{
  "n_experts": 96,
  "experts_per_token": 2,
  "d_shared_expert": 0,
  "moe_layers": [0, 1, 2, 3, 4, 5, 6, 7, 8],
  "balance_bias": false,
  "init_std_router": 0.0267
}
Below are experts of layer 5 (counted from 0) of a mixture-of-experts language model. Rows are named router (the router's row for the expert) and show model dimensions 0-47. Each number is 200 + 30 x the weight over its row's rms, rounded and kept within 0 to 999.
After each expert's rows: a language model's description of what the expert responds to. This comes from a sample of Wikipedia text that the model never trained on.

# expert 14
router,160,220,250,179,178,187,183,161,255,207,214,213,241,153,196,243,190,196,202,180,200,243,182,222,249,235,197,215,181,232,194,153,211,226,191,238,193,215,230,208,181,164,223,196,253,221,216,232
Description: Inner and final pieces of Slavic, Polish, Nordic and other foreign surnames in rosters and tables, such as -ović, -sson, Łukas-z.

# expert 3
router,175,211,206,218,169,217,272,256,271,215,190,181,189,161,214,139,185,132,198,213,204,215,178,136,183,193,254,175,198,190,193,180,227,141,169,230,202,212,190,184,199,206,188,174,192,197,146,241
Description: Inner pieces of long or foreign words, often after c or ac, such as Montec-ass-ino, Cister-c-ian, facs-im-ile, Ex-cell-ence.

# expert 44
router,208,186,237,191,207,236,219,139,224,223,199,187,245,219,205,147,222,168,213,208,252,178,222,236,239,251,166,243,190,244,178,207,144,216,213,198,196,207,216,216,226,206,255,237,229,217,210,234
Description: Pieces of French, Spanish, Portuguese and Romanian names and words, often accented letters, such as Cé-le-stin, gén-é-ral, Jean, Juan.

# expert 37
router,153,177,226,175,205,215,221,195,215,199,195,248,256,164,157,233,251,205,141,192,226,142,163,198,183,235,189,200,193,174,206,160,189,149,210,221,221,159,194,221,221,219,198,181,194,201,201,225
Description: Consonant-heavy word pieces inside unfamiliar proper names, often right after an initial capital, as in K-r-ivencheva, G-aulier, Fabri-z-io.

# expert 18
router,178,157,232,192,206,174,224,180,169,198,182,245,197,187,151,227,231,213,153,195,204,158,182,185,185,198,193,150,228,165,168,201,238,214,199,182,321,203,197,203,243,182,231,246,211,192,207,247
Description: Middle and final pieces of personal names, taxon names and foreign titles, such as Mammootty, Shreya, Thetidia, Albert.

# expert 12
router,173,232,167,217,208,181,184,192,207,194,185,213,263,220,190,166,133,166,185,196,207,258,188,203,222,194,208,245,195,178,165,239,214,241,140,212,154,135,204,233,200,218,187,217,203,197,269,204
Description: Short vowel-nasal pieces (u, in, an, n) inside Chinese, Finnish and other foreign names, such as Jinru, Xiamen, Acuña.

# expert 5
router,177,201,178,172,177,209,166,208,242,207,212,223,151,204,220,210,178,207,186,182,224,194,241,166,192,192,206,194,203,176,260,202,213,207,199,156,174,199,213,235,183,193,245,211,220,211,192,162
Description: Nationality and descriptive adjectives or their endings before a noun, often in bio openings: American, Taiwan-ese, Brazil-ian, polit-ical, port-able.

# expert 4
router,263,214,198,253,216,178,150,197,131,214,201,212,240,201,167,156,224,231,149,214,190,225,228,239,169,199,203,182,256,188,158,167,197,213,251,157,222,250,196,241,202,205,176,252,186,152,244,188
Description: Words and punctuation inside titles of songs, albums, films and shows, e.g. "Love", "You", "Night", closing quotes and parentheses.

# expert 30
router,278,224,155,185,173,232,191,243,191,162,188,219,170,190,173,180,202,261,237,240,179,243,190,212,214,217,174,216,201,174,217,192,214,195,213,189,191,201,186,249,234,208,145,188,129,226,163,221
Description: Consonant-heavy stem pieces and short content words, often b or -ock, -ank, such as cupbearers, doubtful, hillclimb, farm.

# expert 54
router,252,186,188,186,202,204,186,179,194,209,184,193,214,239,184,255,167,233,147,165,187,221,162,180,209,223,217,145,206,190,220,219,229,202,173,241,229,164,174,205,214,183,155,163,147,180,179,263
Description: The preposition of after titles and institution nouns, such as Chairman of, Anchor of, Camp of, with some from, for, including.

# expert 32
router,154,183,191,217,190,182,197,216,173,205,207,199,185,191,178,253,195,171,176,168,272,171,191,232,183,236,186,183,141,200,171,187,168,218,231,199,206,224,222,205,210,163,179,207,203,204,209,171
Description: Middle digits of years after 18 or 19, and decimal points in frequencies, table figures and acronyms, such as 103.9, 1926.

# expert 61
router,172,189,183,176,206,168,180,232,141,208,203,168,202,193,218,235,132,154,176,197,231,202,213,191,161,170,230,236,218,228,230,228,214,174,222,187,223,201,218,166,136,147,217,153,192,216,203,179
Description: Sentence-final periods, often with paragraph breaks, and "==" or "===" section heading markers in article text.

# expert 22
router,195,204,229,196,208,230,231,157,218,203,203,212,277,152,241,199,224,157,212,207,236,170,154,202,176,226,218,215,161,140,192,187,231,138,199,214,180,168,217,191,234,147,255,178,173,220,200,203
Description: Inner pieces of Latin, chemical and foreign names, mostly in taxonomy boxes, e.g. Ang-ios-perms, Lep-id-optera, hydro-x-yl, Par, Ph.

# expert 0
router,208,218,173,234,236,134,174,230,169,206,196,218,190,222,213,113,159,174,196,207,175,230,177,207,228,209,243,205,222,217,174,176,227,280,249,203,186,201,210,164,195,215,197,168,226,133,204,169
Description: Word-final pieces that finish adverbs, participles and plurals after is/are/be, such as -ously, -ably, known, others, times.

# expert 42
router,173,189,208,251,158,178,192,237,272,203,196,236,232,164,174,221,156,173,201,172,204,222,148,210,224,178,173,257,162,148,155,205,209,267,205,201,237,150,213,227,120,223,210,162,158,194,218,208
Description: Month names after in or a day number, plus spaces and commas inside dates, such as January 1990, 10 February.

# expert 39
router,190,244,187,174,191,146,229,265,257,196,189,184,174,170,232,180,200,156,189,156,157,159,182,171,212,217,157,217,233,172,247,173,253,217,180,191,237,209,248,134,175,195,180,200,226,237,201,178
Description: Commas ending an introductory phrase or clause, plus but, although, while, as in On Metacritic, and In 1942,.

# expert 36
router,246,186,212,226,192,238,190,224,190,208,226,210,211,301,205,160,188,193,155,176,217,203,162,204,251,197,175,183,136,189,213,216,153,218,236,190,189,134,166,212,155,189,167,218,211,193,250,182
Description: Digits inside four-digit years in dates and seasons, such as the 9 in 1993 or the 0 in 2008.

# expert 6
router,177,185,198,152,202,171,189,155,244,216,182,213,220,294,188,257,199,211,177,204,192,222,177,152,197,148,158,198,128,198,212,179,169,184,164,225,169,166,218,196,200,167,172,159,235,166,209,217
Description: Mid-word pieces like it, at, ub in non-English names and words in lists and tables, such as Onitsha, Samit, Luxembourg.

# expert 56
router,165,144,229,179,223,184,183,201,160,164,206,191,252,218,210,242,157,167,236,213,205,179,231,129,171,123,163,225,167,214,212,222,152,169,186,235,206,190,206,203,156,166,211,266,229,202,195,192
Description: Prepositions, overwhelmingly in, plus on, of, during, within, into, across, often opening sentences or before dates and places.

# expert 40
router,234,183,211,172,213,247,246,193,184,239,167,195,181,219,184,195,176,167,247,173,222,230,177,253,219,205,209,147,172,186,216,206,244,210,229,237,191,210,190,221,160,222,197,244,253,174,148,159
Description: Pipe and semicolon separators in statistics, election and sports tables, plus some cell contents, e.g. | Votes |, 9; 10.

# expert 55
router,188,201,163,168,200,195,174,235,181,195,223,212,195,222,169,162,186,196,146,205,171,175,198,225,218,203,198,113,227,198,234,191,168,145,238,209,230,213,185,209,166,244,202,170,199,163,298,206
Description: Inner words of multiword institutional or event names, such as National, World, Security, Science, Olympic, as in "Second World War".

# expert 48
router,189,202,187,191,226,172,195,156,171,210,209,182,136,249,214,215,152,189,183,182,225,202,197,182,183,220,200,233,226,209,228,168,211,211,187,250,258,197,220,203,185,206,191,216,212,214,230,211
Description: Pipe characters dividing cells inside Wikipedia tables, after a year, date or name, plus some semicolons and colons.